Weights of a small mixture-of-experts language model, trained from scratch on English Wikipedia: 2 picks a token, a variant of SOAP for the experts.
Below are experts of layer 8 (counted from 0) of a mixture-of-experts language model. Rows are named router (the router's row for the expert), gate (a neuron's input weights, with its number), up (a neuron's input weights, with its number), down (a neuron's output weights, with its number) and show model dimensions 0-223. Each number is 50 + 10 x the weight over its row's rms, rounded and kept within 0 to 99.
Before each expert's rows: "comes after" lists some tokens at least twice as common just before its tokens as in all text; "comes before" lists some tokens at least twice as common just after its tokens as in all text. This comes from a sample of Wikipedia text that the model never trained on. Tokens count by the router's weight.

# expert 19
comes after: ")", " |", ".", " information", ";", " Animalia"
comes before: "-", "\n", "|", "fielder", " Phylum", "ver"
router:47 31 39 37 49 53 57 64 55 64 47 61 49 47 40 55 43 49 59 61 42 63 54 54 71 50 36 40 48 50 63 54 53 48 49 44 43 63 61 41 39 41 62 42 54 50 57 51 46 44 53 58 65 49 52 51 50 66 76 58 64 52 49 46 53 47 66 39 69 48 53 66 36 46 46 54 38 42 62 43 38 48 52 52 59 57 37 68 58 43 62 63 59 43 52 35 42 60 56 64 45 67 37 52 65 48 52 48 36 62 47 43 53 66 42 57 58 55 61 42 58 40 45 45 67 38 41 71 38 55 56 49 64 56 71 49 41 57 41 53 52 56 53 40 62 41 71 57 75 58 50 70 48 42 61 54 63 42 45 44 57 54 47 46 62 44 45 69 38 61 51 31 37 62 62 62 51 44 64 38 44 46 53 49 37 80 28 38 53 50 54 52 38 58 62 52 50 52 59 41 48 47 59 53 67 42 32 50 48 51 52 52 60 60 54 59 45 51 40 74 69 63 50 49
gate0:63 64 46 53 53 39 57 33 37 38 65 50 46 64 39 41 52 54 39 46 60 67 35 53 47 57 63 71 37 32 43 50 34 52 53 48 36 50 50 42 52 62 40 44 52 60 60 59 47 34 40 62 53 52 54 42 45 55 42 55 44 45 57 45 37 73 45 58 64 33 42 68 44 49 53 59 68 47 42 42 66 54 46 33 49 54 52 46 51 49 34 49 44 59 59 53 47 52 61 40 49 38 58 63 40 52 45 33 58 67 59 42 55 48 66 45 55 43 33 64 57 44 54 47 56 60 32 44 44 59 58 51 39 29 47 47 51 43 63 60 40 60 72 45 33 44 56 46 53 35 62 68 55 48 41 45 72 51 61 41 70 45 55 48 50 39 43 63 47 63 66 45 58 51 42 54 56 39 51 61 53 59 59 67 68 49 55 63 56 43 41 70 53 35 51 58 47 49 36 54 18 55 44 42 52 53 42 74 56 41 52 42 57 40 46 46 41 61 56 44 31 62 52 52
up0:57 56 47 52 54 40 46 59 59 28 44 41 62 49 49 53 49 44 50 46 44 46 53 47 30 64 46 61 61 51 45 61 52 29 59 59 37 49 42 46 56 57 30 48 66 43 57 58 62 48 73 59 40 43 66 57 49 60 29 48 43 52 45 29 45 56 45 58 39 52 28 53 54 56 39 38 54 55 45 37 59 56 56 54 43 60 48 48 46 28 39 51 32 50 52 49 55 43 55 54 42 41 51 45 36 47 42 49 35 50 68 54 45 32 34 38 55 56 46 61 37 65 58 55 59 49 46 57 43 49 50 71 53 63 39 30 44 41 55 44 48 49 45 75 52 60 41 46 64 34 37 42 60 56 52 57 63 61 58 70 75 59 54 74 34 41 51 39 60 55 56 48 49 38 46 61 46 63 48 54 78 50 42 65 54 60 66 51 56 28 47 53 48 37 53 53 47 45 55 47 52 49 54 42 47 55 38 65 43 61 44 31 58 60 44 47 41 69 43 31 49 54 61 54
down0:39 55 38 27 65 38 61 56 53 43 65 57 54 50 47 45 46 58 39 49 52 55 44 63 66 55 71 49 47 43 37 47 51 44 43 47 50 51 62 55 40 43 57 49 38 60 44 61 62 45 42 45 53 56 44 51 58 44 43 42 39 47 46 60 48 46 49 53 38 52 50 25 43 53 54 56 59 52 66 43 55 49 29 39 70 55 55 51 58 53 59 63 46 53 53 60 55 48 34 44 63 36 41 28 56 45 53 46 42 67 56 37 40 65 42 47 48 55 55 49 42 45 45 36 42 68 40 59 56 34 54 39 58 42 48 43 35 48 53 66 59 38 30 57 47 77 44 73 54 45 35 42 72 59 52 38 50 55 42 48 49 64 42 57 61 70 56 43 61 40 56 55 70 47 49 55 50 43 25 59 32 32 58 50 73 49 68 49 52 48 38 43 58 58 48 63 40 52 58 30 51 54 45 41 39 35 53 58 39 43 40 44 40 45 58 45 47 30 51 42 48 60 25 64

# expert 22
comes after: " |", ":", "-", " /", ";", "″"
comes before: " ", "1", "2", ":", "3", "0"
router:58 74 54 37 28 58 59 52 36 49 52 57 60 40 52 54 41 32 62 52 43 46 43 51 48 48 36 31 56 50 44 39 51 41 37 36 27 41 39 49 57 35 36 36 45 60 55 57 43 46 42 51 46 51 61 45 51 61 44 45 58 56 51 55 46 46 63 41 46 55 62 36 45 54 44 45 56 58 61 54 54 51 38 53 58 52 35 48 53 45 44 57 50 60 56 49 68 66 41 38 43 66 60 51 41 62 35 45 46 56 57 58 49 53 46 44 42 57 55 55 51 56 48 37 57 45 55 54 50 64 46 39 64 69 69 50 40 64 40 65 33 63 52 47 40 34 54 59 57 67 38 50 45 46 22 51 61 48 61 41 40 46 62 60 54 61 39 49 49 50 71 27 55 59 69 52 45 39 41 56 57 61 55 75 51 38 30 55 58 67 56 60 43 44 49 31 53 56 49 35 34 58 73 40 53 40 58 70 49 27 33 38 44 60 43 49 40 60 58 56 41 45 51 52
gate1:45 86 32 51 66 51 39 39 47 51 43 41 56 56 49 22 41 50 45 58 24 47 50 51 58 31 46 54 51 50 56 52 32 66 48 34 59 49 55 65 51 61 49 58 61 43 51 65 47 40 56 45 58 36 54 51 47 55 53 59 39 66 35 48 41 56 57 45 51 60 55 53 60 48 44 46 69 49 60 32 59 62 60 65 55 56 31 44 64 51 49 49 44 54 38 44 61 34 47 51 36 64 62 44 53 65 46 54 67 60 41 55 54 58 42 44 54 34 41 25 45 42 43 43 54 49 51 47 53 42 49 44 50 26 54 25 54 40 59 45 50 51 41 52 38 46 40 28 60 60 35 35 37 53 71 39 48 49 35 39 53 72 61 56 47 50 63 54 45 38 53 46 51 55 41 39 47 45 42 67 46 56 36 66 44 62 54 53 48 48 49 37 49 51 54 47 49 50 47 41 57 63 57 47 36 39 52 54 63 55 51 44 36 56 37 53 76 58 39 46 51 50 49 62
up1:42 49 32 57 63 52 36 49 45 59 40 42 52 50 64 43 28 67 41 64 31 29 41 40 63 47 48 52 40 48 40 53 39 54 39 49 40 38 41 51 45 60 45 43 63 69 51 51 36 47 65 36 58 54 57 44 22 51 56 72 34 53 43 51 41 73 57 43 63 68 43 49 62 45 61 42 59 59 68 39 48 85 56 49 55 34 52 57 61 53 46 52 47 62 55 47 59 57 66 51 63 71 45 48 51 57 39 48 57 48 59 41 52 64 54 35 59 44 41 51 52 74 66 57 36 53 44 49 64 48 51 41 58 38 55 62 45 48 51 40 38 33 60 38 57 54 59 50 43 60 31 36 48 57 58 51 55 37 37 51 67 62 57 46 46 45 58 50 41 32 48 53 48 56 44 41 49 60 48 56 60 47 39 52 58 63 51 57 55 37 45 58 45 43 53 48 44 43 46 45 42 37 68 40 40 48 51 57 49 54 44 59 46 39 30 43 56 70 65 57 49 43 61 42
down1:40 45 52 58 56 45 38 38 66 62 46 51 34 41 54 55 51 47 59 52 59 34 55 54 45 38 29 58 52 49 59 31 45 69 39 47 37 72 47 32 42 51 28 36 64 49 58 46 50 60 57 44 71 47 48 40 55 22 36 59 54 54 36 52 50 48 53 58 48 58 60 52 62 49 56 45 39 23 40 71 45 42 46 42 37 44 53 48 49 50 27 58 31 57 58 56 54 48 45 54 58 51 50 56 55 47 45 49 62 62 56 54 35 34 62 39 40 45 41 49 58 41 46 43 67 64 54 43 54 28 60 43 49 53 48 50 44 61 64 47 60 62 35 41 41 75 57 51 38 58 43 40 45 41 46 46 37 45 44 38 60 63 53 45 51 55 54 54 49 50 51 47 30 59 44 68 48 41 59 51 39 78 53 57 62 61 45 58 40 62 39 37 42 51 37 57 45 34 47 68 65 49 54 51 39 55 38 41 66 59 45 30 59 46 40 47 49 36 49 52 41 51 43 61

# expert 27
comes after: " |", " ", " %", ";", " Votes", " Candidate"
comes before: " |", "\n", " ", ";", " %", " Votes"
router:56 49 56 53 36 32 48 54 67 37 53 43 60 70 44 49 49 41 46 57 34 49 55 40 45 63 40 55 35 69 59 50 52 44 37 56 53 64 51 62 72 31 63 45 73 63 42 42 45 39 43 37 59 44 55 56 45 47 45 50 44 56 44 39 64 51 61 54 49 52 40 51 50 76 54 37 45 44 46 55 47 54 60 44 71 44 45 51 65 58 50 42 49 54 39 52 52 39 42 50 53 65 62 53 33 43 49 46 45 49 58 57 27 54 66 54 38 69 61 37 53 46 53 58 68 31 42 45 61 46 41 52 45 48 58 42 48 42 44 56 40 50 48 43 33 32 56 58 35 39 47 32 34 52 39 35 42 60 62 60 49 49 60 52 56 48 42 50 59 42 72 50 37 49 45 32 52 50 35 42 60 56 58 46 42 32 30 60 36 78 47 56 41 35 54 58 33 51 74 43 32 60 54 42 46 53 51 43 50 46 51 40 67 49 58 54 61 41 50 51 71 50 47 61
gate1:42 82 41 61 58 43 60 50 62 54 39 51 56 51 54 45 56 50 30 24 50 42 41 44 49 38 39 53 50 36 35 42 50 57 47 58 45 54 40 63 51 46 43 36 58 16 48 37 51 71 24 68 44 43 78 30 55 56 24 57 47 39 43 58 65 49 45 47 41 56 41 35 49 46 52 36 42 56 36 54 46 54 41 53 50 60 58 39 56 67 58 60 54 43 39 50 40 55 52 50 54 60 45 52 51 62 49 40 41 58 65 50 29 38 48 40 38 60 59 41 43 45 56 36 53 43 57 48 37 52 69 50 46 45 49 52 42 58 67 41 49 60 48 46 42 32 50 48 53 39 47 47 56 37 37 34 52 50 52 45 44 58 46 61 45 54 53 50 45 61 53 66 51 49 45 50 74 40 55 53 48 56 65 63 62 57 52 41 46 48 44 50 49 40 66 53 54 63 67 54 65 19 41 60 45 42 49 45 55 39 60 58 63 56 47 43 61 51 53 50 48 46 47 34
up1:49 51 43 47 57 56 45 47 46 60 56 56 55 54 62 73 41 42 38 35 57 57 60 37 51 41 43 59 38 44 52 70 54 50 55 37 44 54 46 65 53 43 59 49 64 35 46 37 41 44 33 57 61 47 58 51 57 43 56 72 49 55 55 59 52 45 41 39 51 67 50 44 44 34 57 33 57 33 39 44 51 52 49 52 48 55 59 57 52 71 59 55 70 45 41 50 54 53 48 40 52 40 55 34 41 30 58 45 58 60 65 33 27 40 61 56 53 54 52 54 44 55 34 44 54 48 52 18 38 38 44 56 56 42 47 54 35 58 60 44 45 68 69 56 44 60 44 45 45 54 46 57 56 43 60 34 52 45 47 45 36 48 46 61 40 60 51 46 54 54 57 37 36 52 69 56 66 43 49 48 76 63 60 65 49 49 61 26 34 47 39 68 68 34 60 49 45 44 46 45 63 35 38 65 59 53 43 49 62 38 49 51 57 74 58 36 62 52 57 48 60 42 45 38
down1:55 31 41 46 44 55 42 52 60 35 59 56 68 57 42 37 60 55 34 47 54 39 45 36 45 59 36 50 53 44 51 44 58 56 46 34 47 43 43 51 46 42 43 50 50 60 58 52 31 40 50 56 59 58 46 48 59 57 48 36 38 37 56 50 53 53 45 80 40 42 29 59 40 44 43 29 52 61 43 55 44 47 50 59 48 54 54 52 46 32 54 57 32 57 49 39 53 53 20 55 48 46 54 45 46 65 70 55 39 55 43 65 48 44 81 78 32 52 70 63 45 37 49 78 55 58 43 57 55 34 47 38 58 50 58 58 59 35 53 56 35 48 40 33 48 57 56 41 37 48 45 43 44 66 51 68 58 65 53 43 38 50 68 43 43 50 48 53 33 26 56 56 41 56 50 59 37 49 47 37 61 42 57 54 43 55 53 45 47 51 51 51 51 54 39 68 37 28 57 45 43 46 62 50 58 47 62 54 50 30 52 49 35 55 61 44 52 46 40 44 57 50 46 52